From a checkpoint of a small mixture-of-experts model trained on Wikipedia: 64 experts in each of 18 layers, 9240 steps.
Below are experts of layer 4 (counted from 0) of a mixture-of-experts language model. Rows are named router (the router's row for the expert), gate (a neuron's input weights, with its number), up (a neuron's input weights, with its number) and show model dimensions 320-383. Each number is 200 + 30 x the weight over its row's rms, rounded and kept within 0 to 999.
Before each expert's rows: "mostly gets" lists some tokens that are sent to it at least half of the time; "comes after" lists some tokens at least twice as common just before its tokens as in all text. This comes from a sample of Wikipedia text that the model never trained on. Tokens count by the router's weight.

# expert 31
mostly gets: " million", "ass", "7", "5", " kg", "8"
comes after: "0", "1", "2", "3", "4", "9"
router,204,190,272,274,246,208,176,228,214,170,203,208,169,163,203,172,228,134,238,210,205,220,220,169,240,178,209,252,155,225,191,229,231,233,226,195,139,157,160,228,196,214,192,184,132,213,207,151,215,229,181,214,257,170,186,202,219,257,155,279,207,150,203,154
gate0,165,274,164,202,234,211,170,246,188,205,205,187,222,167,187,218,238,229,191,208,183,226,235,186,235,202,210,214,229,200,196,187,197,211,246,161,139,161,189,185,227,185,224,199,216,196,166,231,222,182,224,236,175,211,227,223,192,172,228,179,171,191,256,192
up0,187,206,223,185,175,203,194,200,182,214,226,235,261,199,256,177,159,200,164,200,190,223,218,186,227,155,191,204,232,184,191,241,133,193,176,173,175,288,248,195,169,198,167,203,186,169,244,115,227,220,205,235,156,225,175,228,214,187,153,171,184,253,201,227
gate1,225,180,232,168,162,272,164,234,191,196,208,230,186,196,206,224,241,253,212,224,173,205,181,210,187,178,226,274,224,238,192,212,201,236,178,225,175,205,162,199,219,197,173,219,245,192,201,207,198,195,247,169,163,189,214,195,210,204,205,233,229,174,239,199
up1,198,160,148,187,196,256,175,143,262,216,235,204,216,203,208,182,193,227,203,153,210,184,171,159,221,214,154,224,192,177,192,208,261,163,150,187,201,164,191,202,196,224,208,207,182,174,246,183,191,231,194,242,192,199,184,184,209,231,231,223,214,197,219,182

# expert 0
mostly gets: " P", " p", " S", " C", " sub", " Sc"
comes after: "-", " the", " P", ":", " of", " ("
router,201,218,166,206,195,163,224,212,201,227,223,222,188,174,178,189,143,197,166,158,200,217,209,184,152,178,209,208,196,188,252,155,137,199,198,247,187,204,176,211,236,216,229,201,188,196,237,238,212,218,242,215,167,230,197,216,248,185,191,210,178,161,226,145
gate0,228,166,145,193,262,217,193,248,269,142,184,235,170,147,195,206,208,187,257,131,210,222,155,201,269,234,169,215,252,184,226,207,205,183,216,203,127,169,200,169,208,204,159,219,218,188,186,240,222,243,197,171,224,203,171,229,192,212,211,218,186,182,189,232
up0,251,132,208,170,242,246,167,142,200,210,218,217,221,150,238,179,173,235,164,177,200,205,208,233,205,195,144,173,221,201,239,196,225,197,236,143,201,179,219,183,211,174,208,195,235,208,121,167,254,242,224,262,188,193,210,161,207,208,158,209,183,204,166,212
gate1,150,169,237,163,143,141,177,215,191,162,156,229,183,180,136,201,195,199,193,210,198,169,182,160,202,192,248,209,144,229,240,268,194,210,208,204,233,170,213,236,187,190,150,189,261,178,207,163,159,238,217,177,193,242,229,189,214,179,184,210,266,193,162,209
up1,188,239,210,191,198,205,192,227,174,217,230,174,155,225,205,204,190,176,199,180,174,233,219,222,214,139,236,196,218,220,173,169,250,183,216,183,224,221,253,178,128,191,268,169,226,236,174,242,192,206,163,228,189,202,218,225,214,252,197,190,226,179,223,309

# expert 61
mostly gets: " later", " then", " until", " some", " did", " However"
comes after: ",", " in", ".", "|", " In", " September"
router,177,173,190,221,190,185,177,205,210,179,207,239,215,192,176,239,226,218,260,222,202,229,203,193,210,183,186,145,176,170,198,228,270,218,216,204,194,203,166,201,221,235,136,209,178,162,258,183,196,223,185,212,215,205,183,167,177,219,209,199,178,140,163,243
gate0,229,188,222,201,176,205,162,176,199,231,230,187,250,221,189,188,176,183,165,240,176,189,181,173,207,269,127,178,181,186,199,199,251,183,178,187,185,141,168,204,178,269,228,219,208,176,233,197,148,250,233,152,191,201,244,200,140,185,206,218,198,227,181,240
up0,198,227,207,114,203,192,170,183,110,198,215,296,198,182,180,211,169,239,230,205,183,179,182,238,202,208,224,147,187,206,218,211,217,192,208,182,186,218,162,170,202,183,232,176,187,180,229,134,216,156,195,178,193,166,152,217,177,227,226,171,233,192,219,172
gate1,216,189,167,251,153,180,247,272,174,188,223,178,149,217,185,255,222,179,168,234,160,182,195,196,232,183,143,204,192,212,184,179,186,200,252,148,180,178,175,213,175,155,198,265,183,214,190,250,194,214,187,208,210,199,225,232,191,225,193,196,204,188,202,182
up1,191,194,229,209,174,213,200,178,205,160,150,171,219,189,182,177,189,182,190,191,207,198,221,257,190,255,223,216,158,232,208,221,212,205,208,204,177,207,161,263,142,175,272,146,217,167,208,187,202,165,174,223,189,229,170,236,223,196,221,194,220,159,192,218

# expert 57
mostly gets: " died", " Minister", " President", " death", " Democratic", " won"
comes after: " |", " the", " was", " Date", " —", " Party"
router,258,240,157,231,203,197,247,187,156,226,176,225,213,226,202,194,190,208,153,191,189,208,179,229,185,223,175,253,175,237,223,229,204,152,229,188,169,161,186,211,218,195,189,211,258,166,169,255,211,208,192,177,211,171,199,197,189,178,174,203,217,219,202,223
gate0,200,194,187,146,260,221,186,200,181,182,181,249,156,231,185,230,173,164,162,237,238,221,179,197,192,194,246,199,224,252,205,228,182,213,165,186,198,219,210,180,219,200,269,193,198,226,216,267,198,249,211,137,165,190,189,222,223,225,189,220,223,200,258,254
up0,147,167,179,179,182,217,167,195,275,229,174,208,192,176,239,190,169,146,166,207,206,208,171,195,198,156,216,223,243,262,223,190,180,187,149,188,128,201,180,269,240,159,139,277,222,206,271,194,193,170,168,144,246,180,196,210,216,182,180,166,217,240,217,225
gate1,255,221,227,208,226,255,215,261,157,229,233,242,178,186,150,161,205,240,215,216,163,190,172,216,167,233,187,161,189,204,233,164,147,247,160,202,176,213,228,145,209,165,147,189,198,161,138,238,171,174,193,244,240,218,197,139,191,221,210,158,187,179,184,185
up1,273,212,186,204,230,228,253,203,206,190,215,191,220,194,226,187,217,184,208,251,196,143,220,174,126,218,205,197,202,162,191,159,188,185,191,142,190,245,202,223,232,153,202,198,155,246,178,208,174,193,171,171,212,205,208,164,155,188,271,220,217,145,231,170

# expert 54
mostly gets: " without", " ±", "',", " +", " Phylum", " /"
comes after: "6", "4", "7", "5", "8", "3"
router,158,223,165,187,177,211,188,204,230,212,220,163,235,203,188,227,171,217,185,225,189,159,185,243,137,182,150,192,183,192,251,190,203,236,209,141,153,234,168,168,217,187,259,240,203,228,190,171,128,200,209,224,241,230,179,246,181,182,207,197,196,214,214,198
gate0,222,172,192,190,234,169,172,273,189,163,263,184,207,179,231,195,254,187,245,170,230,181,169,244,182,148,180,172,205,211,199,210,214,173,191,212,202,165,244,212,224,174,173,216,226,174,188,209,200,187,202,204,175,225,201,237,152,156,188,181,222,225,177,166
up0,234,176,191,187,187,199,184,205,227,243,228,158,229,216,155,207,175,163,171,181,200,170,223,181,167,168,245,228,232,143,163,152,203,186,251,146,210,188,198,250,160,161,219,203,211,137,232,203,205,231,157,140,199,166,204,215,227,244,181,190,247,182,177,222
gate1,205,258,180,224,227,217,194,188,204,149,193,156,199,184,206,165,205,257,171,242,144,195,172,225,195,182,217,163,210,183,231,197,200,215,161,184,185,233,156,153,180,228,208,218,151,231,179,215,153,175,261,235,217,198,170,183,166,201,210,227,185,178,170,207
up1,203,231,181,233,245,149,187,162,222,198,167,158,200,205,240,204,137,168,230,222,189,162,213,154,183,209,218,196,239,204,236,247,244,183,243,211,149,193,168,171,181,211,254,226,161,215,175,239,229,220,186,175,198,169,183,240,222,187,215,211,226,212,182,152

# expert 18
mostly gets: " Died", "};", " —;", " BRA", "=", " ESP"
comes after: "\n", "5", "4", ")", "3", "6"
router,164,257,218,150,250,188,230,240,214,203,185,181,210,179,144,196,206,254,188,183,217,221,209,235,236,221,171,197,216,216,187,208,152,165,165,207,192,245,210,197,216,174,223,248,236,229,148,238,191,216,179,220,205,184,191,219,217,183,222,175,182,219,197,265
gate0,186,239,158,203,193,210,260,217,129,233,212,172,227,186,188,225,167,163,206,209,143,157,191,202,146,206,221,191,217,210,182,200,178,158,186,184,135,218,208,128,191,183,170,201,197,216,179,185,162,238,191,194,178,218,173,231,148,214,162,157,193,230,211,195
up0,187,214,234,185,223,204,242,201,247,176,207,224,164,204,219,185,202,335,201,109,229,188,222,198,203,181,235,211,182,187,195,143,175,221,188,226,231,229,213,167,256,198,218,181,197,185,232,242,193,238,228,160,152,179,219,183,229,224,233,139,162,216,184,203
gate1,231,190,181,186,175,189,194,177,193,245,202,156,183,210,190,220,233,238,198,189,161,207,164,193,185,209,232,172,169,230,197,202,258,224,216,180,194,233,223,131,226,189,240,217,224,165,202,175,285,207,212,202,213,188,188,236,181,129,144,217,204,177,201,195
up1,217,139,197,222,197,211,210,164,177,198,268,232,147,160,153,168,213,209,246,178,188,199,171,195,141,193,161,198,201,199,227,197,202,255,187,206,215,216,207,249,189,156,263,184,216,179,194,180,182,210,144,195,215,193,250,168,239,211,204,193,202,206,236,231

# expert 20
mostly gets: " c", " f", " st", " h", " l", " s"
comes after: "\n", "-", " and", " a", " was", "=="
router,207,224,212,203,212,207,167,186,242,187,145,205,213,208,155,205,225,194,161,202,161,207,227,210,132,159,217,190,205,206,192,211,189,171,226,230,217,179,247,168,235,245,188,169,205,151,193,193,202,201,219,239,186,283,175,242,155,175,161,176,133,169,215,188
gate0,248,185,216,197,199,232,234,210,215,188,183,191,228,190,169,189,229,253,228,169,182,213,226,155,248,196,203,239,172,167,231,190,198,232,187,229,226,186,219,189,258,221,157,238,164,127,201,214,230,139,219,184,186,216,150,194,195,188,238,219,206,183,234,134
up0,192,183,187,200,228,204,231,198,190,125,191,197,199,187,137,229,122,197,207,198,201,221,174,148,199,211,227,192,170,177,158,166,213,198,214,194,173,167,247,214,176,119,210,157,152,238,201,236,179,198,208,170,208,190,182,179,216,156,186,167,199,198,211,150
gate1,186,258,207,197,177,224,146,200,214,221,198,122,187,165,185,136,204,196,224,214,239,201,220,144,210,155,215,191,240,246,198,165,169,221,188,224,220,197,263,190,246,176,160,223,225,245,157,182,157,239,228,186,156,189,166,238,179,203,206,220,150,189,213,133
up1,135,216,228,209,232,235,159,194,210,238,166,183,209,180,249,239,250,228,217,197,187,183,205,117,244,257,220,224,195,228,211,236,152,214,198,181,165,214,195,169,216,206,142,207,171,196,181,221,207,188,195,218,200,263,174,234,222,161,199,189,211,177,278,157

# expert 15
mostly gets: " may", " non", " co", " comp", " can", " inter"
comes after: " |", ")", " =", " to", " and", " a"
router,189,230,160,247,210,170,198,203,193,205,216,173,254,217,207,230,189,230,239,176,202,187,195,244,216,233,236,172,174,241,214,188,141,240,199,181,243,168,211,214,245,226,191,164,196,161,217,184,193,245,186,216,196,190,203,200,149,188,192,188,247,193,217,217
gate5,230,252,220,189,227,217,204,210,204,188,156,216,226,200,213,238,197,185,143,242,213,196,157,170,198,212,212,205,217,211,187,231,165,209,171,174,121,219,224,186,188,203,145,245,164,189,232,237,186,211,235,215,141,205,196,163,236,205,181,210,145,178,214,234
up5,178,255,215,206,212,224,166,226,210,176,205,197,218,201,258,170,243,235,202,189,164,187,171,211,243,243,162,223,179,227,195,211,222,188,156,181,249,155,195,192,152,170,238,240,159,192,203,162,183,199,190,208,162,316,163,215,220,201,213,178,209,194,168,205
gate6,194,210,117,169,218,172,166,224,239,208,183,264,195,200,188,169,220,214,221,188,214,195,160,167,222,219,214,205,212,263,241,205,138,185,190,241,185,215,202,229,199,226,171,237,209,184,224,180,220,144,199,184,201,198,252,184,173,210,172,192,267,202,210,191
up6,169,274,195,180,148,179,237,222,179,214,185,226,196,145,206,217,159,203,213,183,183,216,217,188,179,197,207,178,175,169,209,248,175,184,218,239,191,162,265,219,254,176,218,207,191,240,235,168,166,225,192,208,178,154,284,178,186,245,196,174,167,212,183,157

# expert 16
mostly gets: " the", " The", "The", " New", " National", " North"
comes after: " of", " in", " the", " to", " at", " from"
router,236,193,236,166,222,214,282,221,221,237,235,229,216,276,208,199,187,217,157,232,186,152,210,198,215,163,189,201,207,185,194,231,236,160,212,223,229,204,185,179,275,164,197,244,263,230,204,211,202,162,194,224,260,163,217,214,255,188,204,178,230,227,211,178
gate0,228,155,214,194,182,156,174,198,231,203,176,199,209,204,176,213,197,158,174,201,194,182,242,218,238,109,224,196,189,231,205,217,222,200,202,201,217,205,161,202,186,264,138,239,213,269,183,184,191,252,185,204,213,219,172,231,198,187,201,236,238,208,216,189
up0,203,197,148,197,213,203,205,167,190,200,168,194,335,162,227,207,193,173,178,150,179,167,236,221,218,211,219,197,199,194,156,224,270,183,245,204,232,234,195,161,219,138,171,208,203,181,163,235,155,191,179,180,203,181,193,190,186,188,213,182,179,205,219,185
gate1,220,190,190,174,183,127,227,170,230,237,222,202,217,230,137,232,201,202,214,117,163,187,187,220,172,190,178,195,241,209,206,195,214,238,211,168,206,221,239,206,214,200,166,242,174,170,165,198,217,154,219,139,239,210,198,226,214,216,271,212,161,226,220,218
up1,193,197,172,202,207,203,225,175,236,173,178,225,191,149,224,219,209,216,202,221,215,183,211,204,170,222,199,181,205,245,222,185,216,207,136,206,163,165,220,234,188,204,194,193,185,196,199,171,181,135,190,193,181,216,150,182,229,198,169,220,212,153,260,182

# expert 2
mostly gets: "==", "===", " ==", " ===", "\".", "===="
comes after: "\n", ".", "==", " ==", ")", "==="
router,211,191,186,225,260,244,147,201,213,185,198,224,159,198,276,174,127,239,194,157,232,203,203,181,207,162,174,132,211,206,116,144,191,187,250,179,239,129,195,187,230,169,168,202,183,143,211,215,196,208,164,194,224,213,238,150,204,191,194,207,191,209,207,236
gate0,165,216,196,181,202,209,180,184,207,201,210,189,188,240,197,217,202,243,224,262,206,251,178,240,158,288,197,175,207,235,205,196,196,161,212,239,218,231,189,223,157,207,244,218,187,178,220,222,191,186,189,190,229,215,264,211,226,182,196,161,180,224,215,201
up0,136,166,224,200,221,225,209,159,154,261,225,220,195,221,252,177,157,200,183,192,160,206,165,215,271,220,187,178,156,170,234,284,200,187,189,180,239,198,161,236,216,243,227,148,171,207,189,173,217,199,211,213,193,158,193,186,230,225,182,217,219,190,195,219
gate1,211,193,226,153,222,271,206,184,223,170,180,165,178,217,269,165,242,189,209,238,229,174,132,192,210,197,205,185,199,162,230,198,234,180,240,196,236,235,178,174,206,182,184,220,171,131,160,214,230,186,189,127,251,155,145,201,180,210,179,170,184,292,240,227
up1,202,247,273,209,209,192,205,247,202,182,189,237,189,231,210,199,211,193,227,184,143,168,161,125,177,151,189,147,171,255,222,239,238,142,186,231,265,190,206,249,222,224,191,198,207,145,222,168,206,229,233,198,238,201,156,222,191,202,190,195,165,141,182,207

# expert 58
mostly gets: " two", " three", " four", " six", " Championship", " five"
comes after: " |", "2", "–", "3", ";", " first"
router,185,244,226,267,208,211,197,214,228,213,246,209,225,189,250,191,246,219,268,184,182,190,234,158,223,196,163,209,161,184,222,210,201,169,204,216,196,224,197,215,151,196,232,175,196,185,184,194,190,183,179,177,260,187,187,186,233,173,196,222,201,189,178,202
gate0,221,219,204,220,183,211,188,198,259,227,199,213,216,224,263,200,237,180,219,275,188,156,177,229,192,254,193,187,168,220,203,219,188,214,212,195,162,229,268,155,198,211,170,223,155,154,229,121,197,222,224,199,170,176,183,142,240,222,216,180,196,171,247,229
up0,186,215,145,154,213,191,206,224,250,174,225,224,207,177,234,191,185,172,204,198,209,204,192,203,250,198,236,168,197,237,145,184,178,236,240,200,153,189,139,162,210,202,172,190,188,201,189,203,191,179,196,177,220,234,243,222,231,263,237,216,185,206,249,203
gate1,189,214,203,205,196,180,158,159,250,170,152,177,145,239,263,192,153,234,215,172,206,184,167,193,219,199,185,220,237,268,225,256,189,199,223,128,219,162,177,228,220,219,195,184,179,194,249,204,181,197,222,205,215,259,224,240,159,193,176,245,221,179,167,188
up1,185,220,210,210,205,200,165,193,244,267,232,202,184,169,192,234,180,257,209,181,204,211,225,220,215,186,217,196,211,154,246,226,176,176,176,206,241,186,183,211,239,266,215,224,135,177,256,204,251,190,152,201,194,201,133,239,223,158,218,163,161,222,265,191

# expert 32
mostly gets: " —;", " |", "|---|---|---|", "|---|---|---|---|", "|---|---|---|---|---|---|", "|---|---|---|---|---|"
comes after: "0", ")", "%", "3", "4", "5"
router,252,221,216,205,211,232,171,140,141,224,176,253,232,202,220,233,204,170,170,212,201,222,191,234,187,192,196,213,215,156,226,171,150,183,170,159,141,181,236,214,200,222,228,246,234,192,218,198,211,158,202,169,200,165,255,245,225,148,188,175,131,131,250,216
gate0,199,221,158,161,147,233,180,214,220,181,244,158,225,234,217,191,231,197,147,220,217,227,177,219,189,186,198,153,188,182,192,213,207,205,211,171,195,252,204,240,135,152,243,190,218,198,209,185,226,222,205,187,176,223,218,218,201,207,238,177,188,174,220,195
up0,161,179,197,235,201,185,119,207,221,174,217,149,169,204,155,151,180,224,221,212,206,201,252,241,208,189,256,224,260,205,217,235,220,186,221,199,158,208,229,185,228,209,237,213,222,202,176,226,239,203,219,199,164,172,194,219,201,186,183,235,196,237,188,189
gate1,193,231,198,146,221,186,212,188,197,240,238,210,225,244,204,214,200,221,210,153,220,244,182,188,176,205,224,169,190,246,200,188,217,219,221,240,188,163,188,208,194,165,191,226,241,165,169,214,147,163,213,210,165,180,179,180,237,225,191,175,167,168,225,193
up1,187,167,214,165,199,262,202,165,209,150,210,145,241,211,212,174,196,218,199,203,177,214,206,204,186,189,212,191,207,212,224,160,209,206,195,205,175,150,207,221,208,227,196,161,173,208,212,160,219,156,229,179,249,247,178,227,216,144,231,241,197,196,175,212

# expert 13
mostly gets: " and", " or", " but", " which", " &", " who"
comes after: ",", " and", " well", " such", "),", "\""
router,149,200,174,213,181,180,201,208,202,157,222,182,178,225,137,261,208,226,233,196,183,166,227,224,183,198,192,162,230,208,157,180,207,220,215,247,217,172,231,132,189,228,184,193,211,204,237,198,166,274,190,201,192,218,183,181,169,188,253,223,176,155,200,210
gate0,197,191,204,129,202,163,192,174,205,140,205,226,225,170,182,252,206,165,207,205,177,231,145,167,199,217,166,229,261,230,170,210,231,207,168,210,216,211,202,194,191,203,188,202,190,209,165,221,260,188,193,200,227,203,184,218,198,182,188,145,213,177,205,188
up0,210,180,205,196,177,276,204,196,242,202,178,185,221,186,218,228,191,205,210,185,145,206,188,211,220,197,237,190,181,194,203,254,219,154,220,154,251,164,203,204,209,210,207,175,194,149,154,201,189,199,238,223,171,210,194,152,222,225,189,224,251,197,187,199
gate1,193,196,227,192,131,166,167,157,244,157,238,187,164,227,200,219,226,165,216,191,191,218,208,198,232,172,161,130,232,187,147,229,206,192,223,234,241,233,199,214,137,194,190,208,242,236,189,157,159,260,178,212,184,198,191,243,262,228,177,193,153,172,210,157
up1,195,185,163,155,154,189,198,191,223,203,164,232,157,207,176,217,251,169,237,185,225,214,186,199,211,201,129,172,175,176,130,228,265,268,206,223,220,229,181,204,216,206,119,176,218,221,247,231,179,210,207,174,198,169,204,220,196,224,186,135,177,117,197,239

# expert 45
mostly gets: " signed", " August", " —", " draft", " Win", " put"
comes after: "1", "2", "0", " ", "3", "4"
router,222,238,199,180,239,164,225,231,220,250,217,178,207,194,158,160,220,146,239,183,174,182,172,208,229,184,181,228,236,199,173,195,243,225,199,226,197,193,190,200,208,231,228,185,209,188,230,205,245,245,183,216,237,235,179,177,185,206,265,209,237,194,204,220
gate5,201,187,200,301,237,227,243,168,253,159,249,176,224,155,252,144,224,166,173,230,232,161,205,218,218,200,202,240,190,180,184,176,204,209,214,203,201,240,168,222,196,163,178,219,193,180,167,262,214,179,205,239,207,261,227,233,200,202,135,214,227,172,206,225
up5,188,167,181,230,251,221,201,193,191,160,131,201,171,227,201,220,196,188,198,239,215,205,198,236,192,243,217,197,212,180,177,212,262,216,248,228,222,146,228,226,185,184,171,229,204,201,228,238,223,177,161,197,216,160,195,182,242,159,193,207,153,204,226,176
gate6,184,198,192,188,213,162,247,208,219,119,149,189,206,233,177,189,209,221,196,121,221,239,228,171,228,139,199,206,142,187,237,208,232,240,189,176,177,187,193,183,231,192,141,234,213,214,185,175,214,226,204,198,177,255,229,202,176,258,224,217,235,177,212,123
up6,187,256,162,201,120,194,203,187,151,197,178,208,205,195,211,171,198,185,252,181,199,239,147,247,171,194,198,235,173,201,182,180,223,237,204,197,204,197,209,166,190,204,232,216,175,232,171,191,179,205,197,257,220,249,200,184,227,197,217,200,218,229,156,184

# expert 53
mostly gets: " no", " her", " e", " my", " j", " min"
comes after: "7", "8", "3", "6", "4", "5"
router,159,208,170,155,176,193,196,189,180,255,211,188,195,205,207,168,231,150,205,210,201,182,161,242,185,138,189,263,188,243,223,184,159,220,222,213,201,234,173,160,206,211,229,178,207,183,186,178,182,236,154,205,227,195,221,198,194,178,156,209,237,204,217,216
gate5,130,244,190,216,237,227,124,228,231,223,245,204,166,216,206,146,186,182,220,198,211,207,203,204,187,193,220,218,254,235,193,176,189,153,234,128,199,220,225,204,227,249,216,193,202,121,219,172,175,207,169,179,245,189,257,205,256,161,199,211,143,184,219,233
up5,190,151,180,241,217,186,239,159,198,198,169,171,167,176,278,276,219,183,222,169,187,162,226,206,200,178,199,173,194,258,207,229,210,200,214,185,238,217,190,262,229,170,214,225,217,225,195,205,201,244,216,236,186,173,204,168,220,190,170,223,225,223,227,209
gate6,203,225,149,227,202,171,190,228,187,180,201,221,184,200,201,231,212,210,213,211,161,216,206,175,160,165,163,223,232,231,187,205,224,199,192,196,164,200,204,165,143,233,222,203,232,179,127,177,211,211,186,105,186,201,305,240,218,188,171,233,205,205,173,206
up6,167,171,189,234,207,197,225,174,215,193,218,173,128,186,211,188,157,197,221,224,198,200,255,152,187,222,218,146,209,171,231,191,182,182,179,254,209,216,170,204,202,226,233,192,235,186,185,227,199,247,182,220,236,212,228,202,159,163,194,140,163,195,197,223

# expert 28
mostly gets: " G", " Le", " d", " Al", " Br", " H"
comes after: " (", " \"", "\n", "-", ":", "==="
router,197,254,224,155,229,189,172,208,236,215,168,224,188,220,199,165,184,204,186,219,234,203,203,199,229,228,268,174,130,214,227,123,177,185,290,215,198,204,191,196,173,206,237,225,217,192,172,252,180,227,230,185,205,190,223,168,244,245,185,199,231,191,250,179
gate0,202,192,235,165,231,267,203,222,202,202,207,152,188,179,178,162,192,208,152,209,230,186,260,271,231,252,190,186,191,233,185,133,221,184,208,171,198,259,237,226,187,194,170,207,195,194,175,183,139,203,228,161,229,198,188,231,212,198,161,237,203,239,218,125
up0,154,212,173,183,203,215,210,218,246,182,186,216,198,230,167,192,206,251,227,147,220,188,211,227,179,281,232,273,227,184,196,222,222,175,224,195,194,163,242,179,266,216,223,259,166,162,225,155,188,179,166,140,207,184,214,229,156,216,221,216,183,260,208,194
gate1,251,218,200,259,183,174,180,201,201,167,164,153,188,213,199,202,143,164,176,201,258,198,217,181,173,180,200,171,195,182,187,219,214,215,204,182,221,157,210,239,161,281,192,222,242,153,151,199,166,130,226,187,276,173,172,201,213,208,164,173,217,204,184,220
up1,223,202,264,266,159,241,199,197,180,207,180,182,200,214,187,291,203,218,219,206,215,207,205,223,153,167,219,177,222,187,178,217,246,187,200,158,258,208,221,194,240,201,200,215,211,185,177,182,166,211,188,155,166,210,213,233,244,160,202,196,134,212,126,177

# expert 40
mostly gets: " his", " an", " the", "The", " The", " its"
comes after: " of", "'", " in", " the", ".", " as"
router,199,181,189,145,196,179,224,211,199,167,241,206,155,256,243,157,238,219,178,201,189,153,210,195,285,215,199,189,150,171,183,239,203,205,157,197,224,162,164,195,207,195,212,232,232,225,253,243,207,149,259,186,199,129,192,195,232,226,187,182,201,237,179,185
gate0,195,187,216,162,256,211,155,201,206,198,187,200,183,207,220,168,169,203,195,206,213,195,238,202,206,178,202,249,194,212,219,263,187,131,202,182,214,204,205,203,153,187,168,196,206,225,237,194,186,196,163,235,215,263,236,134,187,210,217,192,206,184,240,249
up0,247,236,199,226,196,141,207,167,187,260,161,257,194,171,202,183,192,151,147,186,177,194,211,211,114,187,237,171,114,240,211,185,227,200,187,219,197,155,130,171,178,197,190,243,180,198,225,256,163,240,199,222,189,203,188,220,230,203,259,154,240,113,201,169
gate1,244,278,196,201,228,163,196,239,182,180,194,179,236,204,167,160,126,186,177,162,241,219,179,144,225,182,233,190,175,139,195,215,152,182,227,172,193,227,240,202,280,179,206,160,197,156,195,217,227,174,180,156,171,253,248,195,255,176,223,185,214,180,190,185
up1,139,243,172,208,202,215,232,214,198,194,186,233,173,264,120,174,149,156,269,236,220,172,180,190,219,142,206,213,192,230,221,166,210,206,206,237,167,224,214,174,263,221,217,199,106,132,230,216,203,202,163,185,218,222,203,171,157,108,191,177,191,183,221,168

# expert 24
mostly gets: "|---|---|---|---|", "|---|---|---|", "|---|---|---|---|---|---|", "|---|---|---|---|---|", "|---|---|", "|---|---|---|---"
comes after: " |", "0", "2", ";", ")", "%"
router,165,201,176,213,202,221,158,202,258,228,204,202,216,254,212,188,150,165,194,150,213,232,194,207,147,212,220,185,174,136,196,183,260,160,231,197,180,156,222,252,237,226,209,194,184,283,169,132,227,177,203,207,208,188,234,192,199,219,177,193,175,184,202,218
gate0,162,219,182,217,225,206,184,177,153,184,164,245,242,204,225,239,146,182,224,181,226,223,226,194,201,190,255,209,164,264,230,177,219,212,153,240,197,200,212,188,173,228,202,204,148,209,197,256,211,172,189,226,236,197,182,181,176,194,241,215,263,253,218,243
up0,218,169,205,184,232,167,186,206,204,168,206,169,222,187,179,175,181,254,194,196,257,231,135,219,215,196,230,176,155,187,199,183,241,233,188,227,206,191,188,207,202,146,233,169,186,180,227,194,257,223,167,174,223,182,194,233,179,228,204,206,241,254,230,190
gate1,178,224,260,222,239,229,208,184,135,217,170,163,194,239,180,145,229,165,221,233,236,216,171,248,228,212,224,224,167,193,196,203,274,200,184,179,181,242,202,173,221,213,220,181,177,187,175,240,222,195,187,217,180,221,220,205,161,223,189,235,172,203,216,232
up1,161,238,187,204,187,188,170,167,250,241,230,231,232,231,165,109,221,159,196,208,199,215,203,210,225,262,201,199,215,168,247,202,202,161,198,182,219,199,224,281,206,216,274,203,182,225,210,199,209,226,230,147,211,267,226,247,207,130,209,212,182,213,207,226

# expert 63
mostly gets: "1", "2", " MF"
comes after: " ", "–", " (", "9", "/", " January"
router,184,224,189,234,230,177,158,174,228,208,188,252,204,191,222,166,259,201,215,193,174,211,176,171,216,189,199,240,165,185,192,183,253,153,201,171,194,201,167,204,193,203,143,188,181,175,174,173,240,201,177,165,220,198,239,239,259,209,196,222,242,182,186,213
gate0,228,204,203,126,199,240,139,245,160,188,246,172,222,202,220,209,173,211,199,204,212,225,246,234,224,164,250,168,220,220,224,232,153,226,189,194,193,185,187,159,148,191,130,204,229,178,157,184,218,148,171,194,172,180,184,192,171,202,184,174,193,248,169,239
up0,172,185,220,209,176,242,187,169,199,233,198,160,227,232,152,192,218,193,167,176,254,187,181,206,196,189,239,236,234,187,204,205,220,221,207,193,234,177,225,208,198,185,230,171,232,216,244,191,163,195,205,195,261,192,184,278,186,229,231,210,224,209,219,183
gate1,224,204,205,178,176,168,194,216,225,210,192,159,242,170,194,202,159,261,193,187,194,222,150,197,274,182,186,212,153,213,160,211,189,198,273,141,211,213,170,197,175,201,161,200,204,237,212,203,200,207,201,226,186,201,196,163,208,216,158,205,209,202,176,194
up1,181,195,188,234,161,182,185,170,211,201,193,235,198,217,220,164,180,171,189,184,211,223,224,239,186,179,163,212,175,203,231,256,178,216,191,211,187,189,175,226,181,270,161,234,208,203,193,203,212,192,174,284,197,215,213,204,207,183,223,239,272,196,167,203